From a checkpoint of a small mixture-of-experts model trained on Wikipedia.
Size: 9 layers, width 128, vocabulary 4641.
Experts: 96 SwiGLU neurons an expert, 3 picks a token, a softmax router, 64 empty slots to pick.
Below are experts of layer 4 (counted from 0) of a mixture-of-experts language model. Rows are named router (the router's row for the expert), gate (a neuron's input weights, with its number), up (a neuron's input weights, with its number), down (a neuron's output weights, with its number) and show model dimensions 0-127. Each number is 128 + 32 x the weight over its row's rms, rounded and kept within 0 to 255. Numbers have three digits each.
After each expert's rows: a language model's description of what the expert responds to; "raises" lists some tokens whose logits its average output raises strongly, later layers aside. This comes from a sample of Wikipedia text that the model never trained on.

# expert 66
router:128195062147103095127153122089171148154156095122076117179138101112112037121059127153135174096137134096141170105106126144126154092179140119131156104136049195104105104140147112071109141079135102111182169115084184155129136152147089109112151161122131065102161085160102135121138123118152096128120089083214141128082096119133138147113092108106156130145097114180106109123124098138101074121064
gate0:104190152154138125128083157039138154085149122088107103145131173159073053116109145184119132111129160080172108097137094136102082120116138104112079085172128111130121096125162099105130086126153124139082091133062102126162087170137134131112159120073123081109132085122060132155181090092158172068107094142137103074162087116142118162113154111106214114145119151131109155099055150125144119153136
up0:123118112096113122107139117087135169060120119163158132149188184102089112147114079136154096132142151075172068123152131119173102133138129097178084108152176164127149091134201106090104114118199119146145072117123088136130094165187123209146115105122164156122144157120103206168143133124105130132184073165092122111154149138140122126112113141125190104192142174134045142095098177115120152127146
down0:134142163108173178161116091146114144145168150095086161159138133163183132111093150128121113158167093133113179159117086160111146114121136164104112110106121118160132132113134106093105171166120095101173029089209161117117162206049142149109131162118043131135134144100119111074113115151177121183142166134074124125143146096095112188102113167115089131132158075144196151157132155106174111133113
Description: Digits in large numbers. Inner and final digits of money amounts, vote counts and measurements, such as $750 million and 10,570, plus million, time, average.
raises: "0", "9", "6", "7", "an", "5"

# expert 59
router:156146100113046140075127122132138095152140125088113099177159150107133061098058165147138144158155111091088140106089188148173097139118086125125122114169125142145155048129107138076083144081112166101164160166118182143140168118150066087140124128127141054078102103134114174110069138112170144138112064111105140120088118168123086161095147107115141141113161094128161138130182167132088083169089
gate0:132139184188111075157158086086076125115118151099076119159094160111115159105140106093084128089097150185109156118138122110090137106126105079086094141164154114178161098194192096125177108133110099128114122067110136134102125120163106129107175120107125169162108069090122107129134103199152226168155151065177132117115093176146127159153089140135158117125103127157167138105083115101070146147100
up0:125109121125095195112101182181160066120137179128173149113165129171154132146090101118077213142140144088091146189202088134161156146169143107143146187105132131123041141084083090123153107171140128126114146152148150108152178152082156152170115133159156126128064137119137102183143147067089081082103155170102119138118154163128137122104166119129122139107134196140161115110073140103102140120144
down0:211151120148121151166150076177100152121163173127190146169104138129084107107131185142146076089132143153109168148127125132140101149144132032160161134111126137122122126114115134121121094165156134139092157058072118166153092126133135074075134169166175135182129133133064112174133096098110110150169156164136090143156163118075213136134112158152128132074125162172108171144105089118176117073127
Description: Year digits 9 and 8. Second digits of years after 1, like 1977, 1893, 1946, and 19 in COVID-19, mostly 9, 8 and 0.
raises: "8", "7", "5", "3", "4", "6"

# expert 65
router:128180119131053135118103097086088141108151145125167106179146121143091099044108124088142152150129186076105103112098138135140070155116175126104166174154150132072142110106141092079084073088202151100173156134163149127140153157123128128087147085144120078142168133131116176169110096137139152220126123173156053175083112135136158151174091066132102140116116118150115166122109161108110119130122
gate0:122116169064106106097097144190129137149140087104077096159144128093086162102143133164209100170121143165141121129121119148114096073111110105097159126131119130145145089143050086137109153154146121102136111143123126121193153146090141155074101131147098090167140064085165143202118093114147125129120111149157175109122165099162134187129175082075131186167169129144128188096142183187161097161089
up0:116109195150129121128110132130104167147128126155098032112173096082078184139085078144142120152081106122142107108120078167145086156088121081113141133150165122131108139090136156180101159128132070102081156106167136146131129125105191186140137229117122118167115113159156085124087122117090119169152121090118126120115122148116104165053169157149193096172136155139113096148111106135163144174058
down0:154071146112108178090168094161118118171097135075131121105122131077103151113082103140118090173107120139123116113080113122087154096131157111101099136202139107096154100131111073118157170128138114101162142143177077062138108130119167086116136126087182145188091072120176076106080107145177052111107094219108135122148147094117118164094159173133164097106137166140075141088166162120138148105144
Description: le/re word pieces. Word-internal pieces le, re, ron, che, ple ending syllables, as in athlete, nuclear, complete, macabre, Apple.
raises: "m", "b", "w", "-", "p"

# expert 8
router:129123152103080110132070087153135155122174102131168132133118142141087125095144170151118173179138098176123093072154133125171157090110176173103139083182135154127127075173153128106061099026147097139182168171088165180142176154143108111120148150145127102106174142128137108122113154113106142196096110158120093052101098091139100143103142109153168127192143059132117126104133138121149097172093
gate4:102126117072062107142134111131123089163125103153180147115066152142081094113178079101140113175089067106142154129124092164171154146132045136137144102086157083116155137143101068156177056107163104111180115113059140128149063105105116151098116097111140098149141132138142107110157142157165164145125151146109185111126061148123086146086160155165135148162128067092118135116147185100133155145068
up4:129100105119085089173093108105157161151121106109088171142081125088088152175099086148132140145137187107162109125110093164152196149148161093082206172136118099099205138097150183154110164156146159103109137117070126121078106128106131116143116131131156086104113106145137135157154168144163089114130110102087133139137088120095123174114115212105125137058088094118094169106174139130183103182056
down4:145113140102109109147125161114111178096187099165158175082087043153124114137177097143154097162102107136116161156130099154151100075099141155113108180151100100110067199117172119131112066193162100099139128102147168088190130129113151086105144133130146151045122122153126114084139137141095215125154094104162144129128145146101078107171140116139210174160102117108121128135077155102150121151108
Description: Mid-word Latinate pieces. Second word pieces inside common English Latinate words after a prefix piece, such as comp-ul-sory, inc-om-plete, assist-ance, ch-arg-ed.
raises: "ing", "if", "ed", "ent", "er", "or"

# expert 36
router:124192076109141021113102045130137164142196146095156091203117157076161057090134126120136168132148187151097143080126144174117102123142131138158135129147096138178109083110123098128072099103068147118121125179139099147156164137113131130146152141191121147085113118106146152116081100102093134156128105131141067172086120102143170177168120113077132130149104099160107158124135132163091092139140
gate5:106096083150156100136102147062081134135146150151218059120110146161108160126157142098097110162125129145149118116029233117100120107202153157125089104101121127108107115130104115177130094174136201092098108137108140104175063123129115122125101142111140149127122156163084151143156156077147152124194131168083125101139124151095096151139145103113066138111115119110132112120121148178189101155099
up5:139156110123161112125104108145198154146167090166097117116103168117137187131180086126044091147169062086186153156112097144088081108163148061122111127091103133107146175107121121114090063141133095059096118179097170095104147103134163089103086124087151135109123139114083131166135133036118144104116098121146112139167114175098162137171114115187116130152132145114087121137173094189101143120129
down5:128125121123193085109064092087121093109133144157139095139111176117150140098139119092091223173097133103180135174076136083111156142147119141112119192103143123126130196135144168150148110134114152150131067154129091050169142124102133158097145112150139153133121178147118124094147103063113163102125018182124177108098115151125144123161158118098111140143086179146193071115120141143150162109141
Description: Vowel pieces, Romance particles. Vowel-ending pieces like o, u, ie right after an initial consonant (Cloister, huge), plus particles de, do, La in Romance names.
raises: "it", "id", "ices", "omin", "og"

# expert 16
router:169079127131112064144112099136135092188159125128069138135199192099123096109109118102134071147173080124093111155140159151133161109094104112169127153120120104151083125121100119097128183114152163134216137162060164116151220138163155169116108128184098092058148120150110143142135149132130086199083083102146126102093086108093097192114134122109146102121088109151111131133113146131126131175098
gate0:134144185182085114145099123088193063148130160097142118120128174116119101139115081086176116164125107128130088107169109165195083117137134057121129130141104152116181123076178092136141174107157089155120160107101108130146140133131136124133109153089064089148160004141157131151174154105130148115127134148142150096081132117111110121078165120126129117207136166134149165093114118119130188107057
up0:090134121057143163147185081167076164102114118117152156160119146132107155143172100193096103108117115103054141135078166130155141106122163070154154155172180176133127181139149175098102147117107136160137144137097108122123112159150107065134131152135189158090074202163109177129163170157137161122133148086055149099143139126160086158132168185132182131091118090137165157124137148138163079121143
down0:133154102142081119146175140095172181142099153114132120122100172124173109126122171093112184118176119166108094188147169090137036064113124131143145100181154105141117134140141212150058115121119159123102111184103163110161129113127073122098125179125156159157140136120100093187122149098092158049174097142115141142099125136136110166140138089163163108125143115126183153107161109144121152030122
Description: H/h word starts. Word-initial H, h, j, th, ab, Ph pieces beginning a longer word, such as h-ormone, H-ong Kong, H-alsey, ab-stract.
raises: "id", "alf", "amil", "ired", "ost", "ul"

# expert 13
router:127159067107100045147153061106149107138158135131154103189154113102123108059116183107157134127177116104102144112077166106123120149153148121100121148130107183153136118172085079110119104115092163130175168170104147151139125105139098107105110098224089113088110101089115135159070105100154111164092088097134129069059130100167162167149136088171110095130133068107157123117135177144150086153102
gate0:118122126052184093098151141117108083138160143142105098118110023151128142179094070137094134130112168150091106117079121189144150118129169206187106090116096098132107133097105124051166129140146119139130123109151159178157137086169154108110109166118106162106097160142126182168168128189178124091132155109120174162144170122133144084154128176154137164121155126110135126131150072170068115086103
up0:113117180085164146087121126093074113153138133106161104109170099114134096129129128151106145148138080202087072097143101086137148130119078156153127176060091142154149096088058202049155130096158122156107120093199182146197106144148108133127100153159098176149107125108165100150088154147157095157085110113183131179122178116106133112118140135147133111109126103120133164125185090096146184144159
down0:154108159114092161132092150130128127118140092154109117141079208128145153072176175114144108115117145090156079118143114093156145122145176132115102120134135172134145195142158099145077083152152162125124110035093108070062068088077145119132180076158124169065114089119111154123129119115085157084041104118176171139182110128119126143109134127126118103116114095172132139120097175124187124145080
Description: Line breaks. Line breaks ending list items, table rows and headings in infoboxes, results tables, and lists of people or works.
raises: "|", "-", "\n", "===", "====", "In"

# expert 57
router:174128156130137040150153103172163094110191137140108099149149143115123065038132107144120131144155153109078155104137122122108144141105153103131121093091155110115115133146100128089092123090188132159152165166102111169144213125169142111193129128224146102076108112114135095097110109122141120177101055100132067113065101105122153141101130105154156146159156097109092155149154118093126095182096
gate5:112144115141163089138141117107162145106158152118088122229125133126142126155147146041142112146135143152090150151107135051089149130150137143136165134142189119169137143037141131178124067116103138128132093079114093114155099126121152132150118098120126180047155134152134116125131125148168144084100179134133087097116118160189070105099207185132131158083182110104148173089105132079121169139157
up5:142156156181093125117096128151143114133108097158126119071082115129102115114054104199140139101135076116172117128121095147090076096119095126138106152156077099079136112180129147080131147098130163157130076135135148106125123114136162130121145137086114065189100102084115169103118156087094150147104089137123173126190135107089203172136090085101134102214087101140064082136124145152151152143047
down5:077186060118112123063068133138151195105120140136115123167109176195188148141137154088109159159122101116157118123081111067135088097111132084186109119103105122094115139134098079156093121052122143123126126107106157135156114136176144137108158123175133174104092082110188150146130131063058163104135100142178116144122113151094187123212095089121095148098135132107080160137106092126127127126130
Description: Word-initial consonants. Short word-start pieces c, g, b, sp, ch, rec after articles or verbs, completing words like c-eremony, ch-annels, t-ackles.
raises: "ore", "as", "ann"

# expert 1
router:170132094135086084097103099124128128148156127082136118171148167104101104087067137146110125130167108140094159134086159111146133119109127129147094088137154161138131073125111073113089106088115134124155183150082175178111188113171103127123130123155139076084106072120121156112062109108164141158082070111188098079098081172161108171138119092102166098185115078165101119088177174189101081154104
gate5:166154139122204120120201112118088153148165174149124109101125103116037129106114113134138118128157173146118126147104139169168120113145131109142159183135156133169120113128152068127046059124071147153177142150107161167117096120131065086185121138186171150139125093142138132091145124165167180108117144115100159111141133179119134118097114075075196146117061067125137123141131121135130165127058
up5:147069123119107095123090057108162150127117105159117159157166105125142147140166161112098112060154107104101097151095089141183121068084106198093151197093105146120109119134189170089146110155186112154092133126148029157119163170123135141089137141174109102100072115092117167140164138117175140141111174152152103103159115121106159105139128192091102110080077085140111181155095132110116135152153
down5:120154167173063122156151158106167149177149093146124096174129136127150159162131153132134151116077178152149112124054149068111072160129131104072097132097094147158095121094093134122108117165128166114132076146187114090133122043104100126139119073123106082145113114111134169136155103088142154107154153072052148085209136160123094120127074120162120130130131085174124145093116219120148131117158
Description: Table cell separators. Pipes, spaces and line breaks between numeric cells in sports and election tables, as in squad stats or race results.
raises: "irth", "uer", "owers", "roy"

# expert 14
router:127169071121100004151141085108135106124169116140154109175154121084111119019129142141169151131190147102124144113101184116116117147135124139102106143145105158096107134160093090097112112112129155126157190155112154144160141100145079090108113114200145123087130090098122149133105089101151115157080080097111127069053119103161151185141154080160132084126137073125156141122143161147143085122126
gate0:164151098129193125100097073155144087140105088149180217097124113086140083047080109101163134141096131121154140162188114134167185143098126121130170179180139088176115105106142166101181093145137099078118132135148162145125102161140173160162143148088091139095184129103151147099077100040100107163148118117137131113093123126134067131144148153116111114111093071126143117139137127087084153173143
up0:108133138112067151117112097142168125133152115100079076140098150129104126170130140105113105098148114150123121075147087127152074158122151106113126112117056099127097149102161137171140123110116157091095132118158184144076128141081121119113128126114135103154069099148110147110203177066107070081172087136145088075148191189106106178109131106142188157121168170126095168166203150197176128123168
down0:150136110125111188105130092113158108183174164157131118143093135154132101103147133041125151145142181188097107078172145085172121104072085103094180144173130160175089123018108157130173108132107113124146146106115151079123086174157136115159095096142116147120117123133100145158136123148113116125151160166204125102083133142111123071072187159077157136114120117152114156098154093124078155108178
Description: Paragraph line breaks. Line breaks ending paragraphs or list lines, especially the blank line just before == section headings == in biographies.
raises: "\n", "==", "-", "In", "The", "|"

# expert 53
router:146176126131135107097147097100115108162140126145086159235126157122132101081119149150129115156139152166139108112146148111154128126163161126146160118145096159110088116122090073125082088126152160141192204155095156129169139105225090146167139120137096086099138086144110171122134094114090158151096065147187152105040073160143127150093136035150108107103120088169139154109119142153140129138115
gate6:047147110147124140104126132141168161141126189155124115123113110141147167165198085131103130159138053120137137146118116130103071132100109107119125134079058116110128066198082120137042135121124106094096094178175140097097095175123113118124060202107086077178101110097137149163116108085089106107150124112162131125134181068121148107145097157107089116126128139077156136125101165162114087111169
up6:153184135134142173117163137104120149096090147097204176131095130151146116117069179136159167106149206121105115115118133139102183156104126111075121132159141134173115126074168084120163144071141158082103133103174154127120120044154145097157086097197112176073118156144097197154143123143148128137145114161142112183148130090144110125085101127169186169128123148062111097126178136137142143188100
down6:091058172108117069179127080170126142104095113129121130080145101115161165097148146103100070144152113132141117166093122115098123145087138112153086131186099135070125096141119123086105127155078056130112115214106146207178142124115119160156160105146147121172122097076156108139090113134079144124129148087141120088111114095162162131177159138068126070109065186137152154082093127087131100090134
Description: Sentence-ending periods. Periods ending sentences, usually before a new sentence or line break, plus abbreviation and decimal points as in Lt. and 0.69.
raises: " They", "\n", " In", " There", " This", " The"

# expert 2
router:158119159118147097156094101076097094118152078100122102193163162086111146103111099133146065164112124123080122108093135099138129103141084100161081134158072145160126128153103138121104134138074156083146218150102122172142167105142149118148100172225142074137113103149083125147150130098151168168097092128101088079112100122148149140143101119156138057153157135126098139130197161123065120128049
gate0:126083089122159154093096041164148190121119119121139085120131106114094081149093113104116133155125153100158098094088109169111166108152117143114156122163137163106149075107202086125114118149157174181136127169128169115140126159139173092190074156137037107089164113117101107113108186162162167085084135150125117078084120096135151154121130122135109151148150134091106126145109231118116173154080
up0:125064107141204107075155103156162154166113146093142152139132118115085130162099113125198149131138092164089086090089136140128166163157128154111175097169152140137151112136116098105129124133088108135157088160082161118155129116102156143105132095164044039101138163043114091163123162211125194098148130126136156107076109108093166127126172103123097122113140120080137137133175173108081125162156
down0:110175158124140155086132152123166133100120152123160128130151142101183164148113122140146168087151064222138085093137120138142180148115117117179147129124145162093130136107092090174177100161193131130130086088134164139109177149208144113137105124087189091116163112190166138160124111060149118113152164088128159120114107177143131146089056199132120123056136160163146107120177141175116119153115
Description: Word-initial D pieces. Word-start pieces D or d beginning a longer word, as in dictator, donations, Density, Dominican, plus dep, red, ind.
raises: "omin", "aily", "istric", "om", "raw", "ub"

# expert 9
router:190131126103078090126156108147135143145170107095125111134077133103097084112094131107111092124164141160127120111128181104119130081102136124129169096075148190111112082124092081156135098119123105141156176167082123182158205164132110061123096111148151108137108052112127124146034147081157105150053121098130102095091133152109095205163121085113145115124162097182132093136113124096142059133112
gate2:134191063103144100112159097132189113130159132174089147125082096134125107129125132160083146138106134159135110095166148125146115071207090155112122133148073140136144100124132116110072179200143103171137134123202108132146156122129095110205125128152056084132134178111154151142135200134150104098133170165150101124139139078141141167097158141071100135118220087147165146177129142101103131158158
up2:128164183151105144130166166174039144140115152112130113151104091142152126109129086137183127193057092157134163162120161099099115186093116180126106167091187080163179112179128120114117145125124156064130064135172111166134120107172127200144134114166130135147114133176073111151094062116148065129148147158156108150118135094143115131125138133157071106124126107150094104174093113181109160079126
down2:128174138099120148120064121116087123126099187156115154169144154102159090140156107124133105082130133066080124100130112095183120155143123141141128148111143116128141138177073213103132118167133101121116087182076155164108097221167086138156130109183093098121139137169090123161161082146115059142105143153119139108038118109102149100082110141099181099089120134162163170127162129147165178125074
Description: Sports career verbs. Past-tense action verbs after he, they or was in sports and career biographies, such as played, won, finished, served, held.
raises: " the", " a", " an"

# expert 70
router:125108164157133096067154134140121132119198106140135162144160127138111126050125111168161175100152127167067149111137149153132139118148096134089179114148125102131160115139140080118138159074093106078126130211095217150113189161122126102103129103157115105087125097146101143169150151144167183165096126168151081088043073121136158190100148105140153142177113132096134152134096138154091111190089
gate4:182118142137119174128087136163129061180097108126047111106112136115072105140103166100120149161161081172139093163059144136091139134095155145105148105125122137121168102122128102097115116148146123172115168170139124121112122118132131053071125184131129189141115147112093171089173153116123182116142147163129061128147111156162163116220150108156071201110166115091137105134124174107136123054150
up4:190098165138142166172138159149130137151113142169093120049092160186119102089103205122143157116102133114138104130155153119110132154047120131130090117116135117180148122140171111150081104106152084146148119139134110139166192176105080060138155108122108149125108143109049109135177119080173144105148132130073128156116158154153132149148162102100113154070124105045158170120122143077087125105050
down4:100109157120156132145094135163156120130068092211175116123130125127181163138127136166136131153114090189095125081156113166176122143148144064173169100105090100192182108072132018105100159151105082127104140126135190118129115148145149106109128180127086161134098116112097108137141076131103146128142115162147090073119129083104077175177115158091155105106143160097156113121139121078134185123169
Description: Academic word stems. Word-initial stems of learned or field words completed by -ic, -ical or -ist, such as academ-ic, Pol-ski, art, music, class.
raises: "ic", "ical", "ically", "ics", "ia", "o"

# expert 61
router:140178055110014120127126085144092166115184118100135167140129109144098092092137166116102085087120105124137126119120162125113108118137124120101130066141102162151126076097129170088108141073160154102165132137116147169149155094167098153188133136161174128149135107108158122122090134085074151157045134153118131115092045100175173180177153077158096155151124124180145119088122103128167101116137
gate0:175173113108140064119123110109108159145117135142078134101098187106152100082141188111102172123069166111161154119138154168093113159141096157095140182217100093122091159170101159168173111101157099133129124053132186161135085142164125107165133141149088182167099098102143162102148145113205104134106139115126152100086135119109112098143152157120125145098142112199139134104146182102098121180196
up0:130157153087169127192109164167127110164121149112132131136153146151106107116178173115126139158127065119120133158096162100160127089116169182121104157144078039110133111132153121152118050098144164168142174128122102097130094144117154090188172119111101176137132162129141098185118157126112122100155123165107200090099065110104109115108174150167116153110120134154139133149193210042095101122086
down0:128111151088149121132199140093167107110135144132154081200072095104125130117111122190148105178096074162180152140172098075130155166149149096181116147102180141149156140128135141152082149134156169119157106119136057122114191163098161116144105120094199088178174118185118113161134124090133184145144115074077051119113128140168104125130120146168089132155190125099149138141091114114123076142141
Description: Name-ending syllables. Final pieces of English place and personal names, such as ford, ham, field, ington, wood, plus York, own, Room.
raises: "ed", "-", "er"

# expert 64
router:166128097128085083097097101127142126152154126081140112165151164112103097089068137150108124126166111148097161136082162116146133126105128128140094092146156159148138071128112075112088108085114137123161177164080173177109179121172101130112121120157133072084107076123117157123069118105160142160081068116190094080106084175163112174142114089107165101182113080166099114092180174196099087157103
gate6:156186104206115134167109129118115139115117143113155088130128110181107133059160084114158150123156141140078116117133112134154104127104160125057143168087127102086160100142105093189151134142098103169201150181142145182152139134167118191114110150196106160119229100086151101080122129100126161137167141177106160165124148121103110154112131101153155103091156063201170152106144153128109125111118
up6:126172172138131139146182128143087096150127092122202105146063129110085119165098140112152128167102149120046203149121146177115094144175083155070130151108136104125186137086146100141100052134111078135130125148129157104087167094158100143181143093149101148155117159089144078117174118094089146134172130146075109128089145099151134101084085072136147138091153107105068116107160153165084112078109
down6:087112124083079142108119172111165061176118084147166124064140132120143126177158151154082123148096152121144152144090103153097137137063054129116101149148152169157136167171159130127135112159190137113130074109108099169123164139134145138173105099169132115141201143097138142073193116121147097119130107120112111120143079105140142156172136134071110058111238102096147095123145096103195107122132
Description: Table cell dividers. Pipe separators closing cells in tables of numbers, mainly after scores, times or statistics, e.g. 41 | 53, 2:12.804 |.
raises: "ights", "ements", "res", "can"

# expert 37
router:169127094133085081099099107129133130153149128078137110165145168103100103089068136151103127125163111141099162130082154110147130123106129127143090089141157156144135074125116074110093106080116137128159181153083175173111186117171106121122132123155137070083102078122128155111064118106162144164076069117188098087109081171164107174142120094102164097186116074166105115095175176197104084158104
gate0:082067082162091127172181108167144064112150113166154174204152134126110112085142112100109109057091142153137123144176133176140129181132091109115144146123093138110130108101075166126133099113130186133137093111110207222115101132110117115167174095110150098135133061107134143126103066126110122137092092153161152135129158184126090116109111162101140116160115039138140162129185121140152154107149
up0:132107105112151133124119096073209086184175125157095134108110124131092145175150211159095127167139159125094162135161098147116184101099122145087154105124160172201165098103164165186116119104106129190145135148142084141151151147099150121127116077146126146187162096088149117170171134155146111101098142133152098127175079119114100174092122169181130171164116123135129109091082082141065083073118
down0:138127105139098114113084097182071089162083145152130121186154154116078093107175141129133073147143118150122132183114107119124148182078102084109131170098083147113123099132095076128113150152154154138158115129133130122114132122153059086046119113144149212152129137161072146163088190163074105105120101061135097132088134115110093067142151100162165189123067130102171093133139161148129136140175
Description: CJK bytes, misc fragments. Byte pieces of Chinese and Japanese characters, plus word starts or pieces like Sen in Senior, Al-umn-i, and month names.
raises: "vention", "cer", "dom", "ries", "ica"

# expert 55
router:146160094114124119094107111091154148097144167135145100175108165089092062094075099147119139090140125101090146165069167149160134130139095131127103089160130140156114074124110134065089150053163108103145203133117152120147203114135087093171107098135164096110135109112103178111138120117153148140101051157116119126070099150120104154114182108148164098185157022135130133137166158118122075155111
gate0:128131123147059163171154105164110105097138078126067181184124084129134071167086129132143072128134145129158126123140134044149125168141107130131091138154149135128162184145176153160170143104114087110114165156154068120200185129095085147130077140116135167158124076113131141129157127146138153194136169111114145081140161152080166188117095154098107125194146106149142050114112112182141123141096
up0:119140120174167083071098111116132145187068116153182120122159140215176150116173090127112095125138156116101115144107054155095137140134126097120142144156123106123118131132115097141091154167138083092143088139156163139075123116172111111138189123126134113071209176162155154100125126115107138113138039174152140133145143074112143118115148117165140116163105162112109169216135147073140136211155
down0:066131150136156164146131090143123085055104176155183144109180131177160118135145087051077091169179126176077162115160130110126053131131091088150140158118103104126128094116126112184059132096070175177096105139128144154096143117070146117138159098126156148046092144117090136167166126137109123109098083136154163091118095108140146120124132086122110103134121166100150168160116127183133076109098
Description: Digits in years. Individual digits inside four-digit years and dates, especially the second digit of birth years, as in 2008, 1969, 1984.
raises: "0", "8", "2", "7", "5", "6"

# expert 31
router:124171148120074108121143050099161124161169153158092143232137142134131091030066134131133086122170103119123145128102131120121126114156125100124160131121112150154113131176117139096079101045127136148122150157073169137130160146199064126119145134220132093090144129106161129115122147107117112134112077109126139148124075155120093208170135085100124078128127117155152163136151151140081144118092
gate7:137113146111174094150087102095136072163149143205064129057152116124157125133140131139118078116168097141126074193170147119092152097075148164143131083122144124095162147097099123149145087082105080144168143148122150101122140190109134098128155161194129156134107135136169082118142169089148152123151111184134124164117082087177144108123122153100156129192095105183087109146125208073179099104140
up7:126141137133128117142115170115178118109140154108142126081131136157146168150131120121060160119109087152176121147148103121092163107160107158090133146175101147129139187076119151094169119111171179138107097159108150147110024118129146158163128160171092155090191086097150129104067156110161049137080153124219133116067055130136100117118119096181087215133123141117123127127113110119156098138110
down7:178135085096142137090143089097123180136092146137113112136104132120145131148145138148181150111120117181154138122111193138100194111119147155105227062081148162154130154169081109103134188095068109098140175189098188061091073165138170132140116131123134126135172144143057153119069128137129140132125138174164093117170176156108124168116130098077110131162148151168124138096118122114163069124155
Description: Commas. Commas, including ones fused with a bracket or quote, after a noun phrase or introductory date, e.g. In 1923, the Negev,.
raises: " the", " ", " a"

# expert 69
router:099169150139137105073133035085150136198187104095148140154125120145143094089105156114081168149169148092114122130149113091124100112087143164131104120148072107184118135153136109124103138086155159125156124148102164171085177176198133112197129126130122111141141112166158178143107099118140170156077104139170083132146109070171155161127153075116109081130139107108092156138146158158187099214137
gate0:164159171167133145158149138188097110094132118115153141187120103138126115102149089112093090104144105104125180111057165031145135088133087108148139109137176133091103143108142161065094095137139161176112091106126144137165142170064109102092140113119082112152165084118126147082122106145161109208132136124130108139129115086124148116092137095133056111081170102155047162183110106105127168184165
up0:085138171105143166088133104159109129042146134114169056159103071122138152114125155182074138116110157147089101172135158115133134109149136195123194168188159171128111121182166172096202137171108085153115181133119103165153173092131143122129153100138090132089134199120110103161099138145132138123131126155093129110091135091183122099083218122115158127162093087128075113131120108129115146128161
down0:119148109082120150097149083123075143166154172144129146139151130086100154159127124082152089088102096102134142070089183082067156129090128130112211142176110180118171102186164144132101150131086084078158139141109159130180092105084093155080117111105184165129161131127176112169105154104141118079143137136146116156188140122211099131112097203080116167108134110158142113108177105127132154162119
Description: Syllables after D. Second pieces of words beginning with D or d, such as diplomat, Diploma, Databook, Deputy, plus pieces like ep in Nepal, ap in Singapore.
raises: "ica", "it", "i", "ana", "g"

# expert 6
router:104130096105080116123139137155180094140186116196163158176088159121150092049151224128097117142123104164109147166123122131166105095101133097082170112145106178095136114107142122138135134071166137180125153188056139167160179119155122129162125145145147096101143145118130110114118099093134182157120104144089095118080080170179116173076135107131172170127167072159128085134098079106113119167115
gate0:132074075116097142175127102128113105102135151161152101121088097131075089083128127136102100185124148132135144077157144123102136113153152079098097100104060141114084155079141138078159114180165112125130134092109099119139207129100117110187167130129120156066148143162107139168167045162190128150079080141118113176162050104187132119143127146192106152164114068157124148155158125121114163105119
up0:094146176128104120036155131183075149113123182200096097139134130146127144095096141132098179146103134149122117136109119151160116125126128062124105111101151183099096105121103096154158167102089135104109113087147114161152144098075089155147111187146095062137155167137127175189146156096178143106121156161146055084102119131098199130149135131167157102084134130149169120052097113116133156152064
down0:114145112140138126225107149171119153056098092132110123105138116154055091125093128143081172150174169133155126095092136133107082153168109157099126183180159116073182168093088172092148087136186182141163123162127086161092138116082189140116149094165138162123146111107143155116159149120115167121078090119127153104090093115093138093145134095153128201161157140129206124147102140094128118091139
Description: Mid-word consonant pieces. Word-internal fragments inside longer words and names, often vowel+v or r-clusters, such as av in Belgravia, ric, ov, erv, eter in cemetery.
raises: "a", "it", "i", "ar", "el", "al"

# expert 63
router:161142099125094085137125130148118135135142164120148117124155142103101124089084177119135100126153149103136114122072128112144135108144142095152101106100124185152160079179092064122050089074162166134131181181053142224086153111208083143094131117137118132088123054135130139124072098135122156178125119141195126095105120140137112123115082114118136114158125117125109126160167167149093041171098
gate0:176157104141173124120119146176067207139108106127103146113089127107183130138067176124145088160169095100096110177171139149099151101109118116137145169086206102155098098120123103153084112041133127121142132137154060087124153153084121171145147112161130096131109163099093159142166116126115090127121180141125099141116132110154167136140149183100133081214097148085158151083178199120122115141105
up0:146107100185180131083136149131128187076115129080136090151118109135167173175124158171155104103125106092102089102143085102196089066151105091113182091081103100141079152138133099123123106062102109113123152103166091106100099130114133183107110144134109133181153139137050058111131141059120129143119155129122130115125201057128141112081137134096186151103071099142153116133093131155120162141082
down0:125113095158151100140119126086113080103136146055091195134160141175089099111105084167126144087146150117135104168095085112136140191162131119134157151134138119083136135151159138139154163180110144189142181076152087114113157122218139122111072145097202149179114165183155141157126137146144122183128120124136067149076094181136131116146146091138164137075088091188123103105067101148144132140097
Description: Spaces in tables. Space tokens before numbers in table cells, stat lists and chess notation, usually right after a pipe or semicolon.
raises: "1", "2", "3", "5", "7", "0"

# expert 40
router:125107121134096083131110123096167144097180120131118121163144087137168094081102116108159113183146190122124177084158142161138127151135153111106098139058121141161130114151113128088050167114146105137156184180102121187121206118188133171154100112193123087117117127143095096147077126136132164176095075111095088084103083116117111154086113110097130085174159042138117132150150090179145100158106
gate0:122102132128161156119130145124160085169151115179045131185106135116133140128149096108138197114127115138157148129124118218074060090125140122058111131120158159091091119139138108097100127111179153084146104084151111191113137099211138082194150155153118061122143095158119128138108123233144150117122108118094132156136179124099176144146182134170131132159122116105104145173131092115108093091134
up0:099152155038124163137155132116114150128176100108174083192146091098182135167152171104125153182141126120141146107187118149144138163148081154177123116124120099168083160160120165154108121140077113157174157086145136089157103187146174080118153130060112170157180121143167098153153158134114104138092135115122122131079143172161104076109116117132116096059080061136147121114136182148108134182180
down0:091136098141130101119141080160153152110106130104082135118195133051168133140080083174099150063128139163090080109153153127185118141096138156099127168096105061155151083155160122144095155177121136187137192160156108184112152106121137105120162137118182132184151154192125118196096132170106144164112103147079068128115106103167073150167112130152121114167109136102141140068111129098126087113175
Description: Word-initial consonant pieces. Opening consonant fragments that begin a split word after the or a, such as st in strictly, w in wing, f in fearful.
raises: "ell", "ail", "ailed", "ired"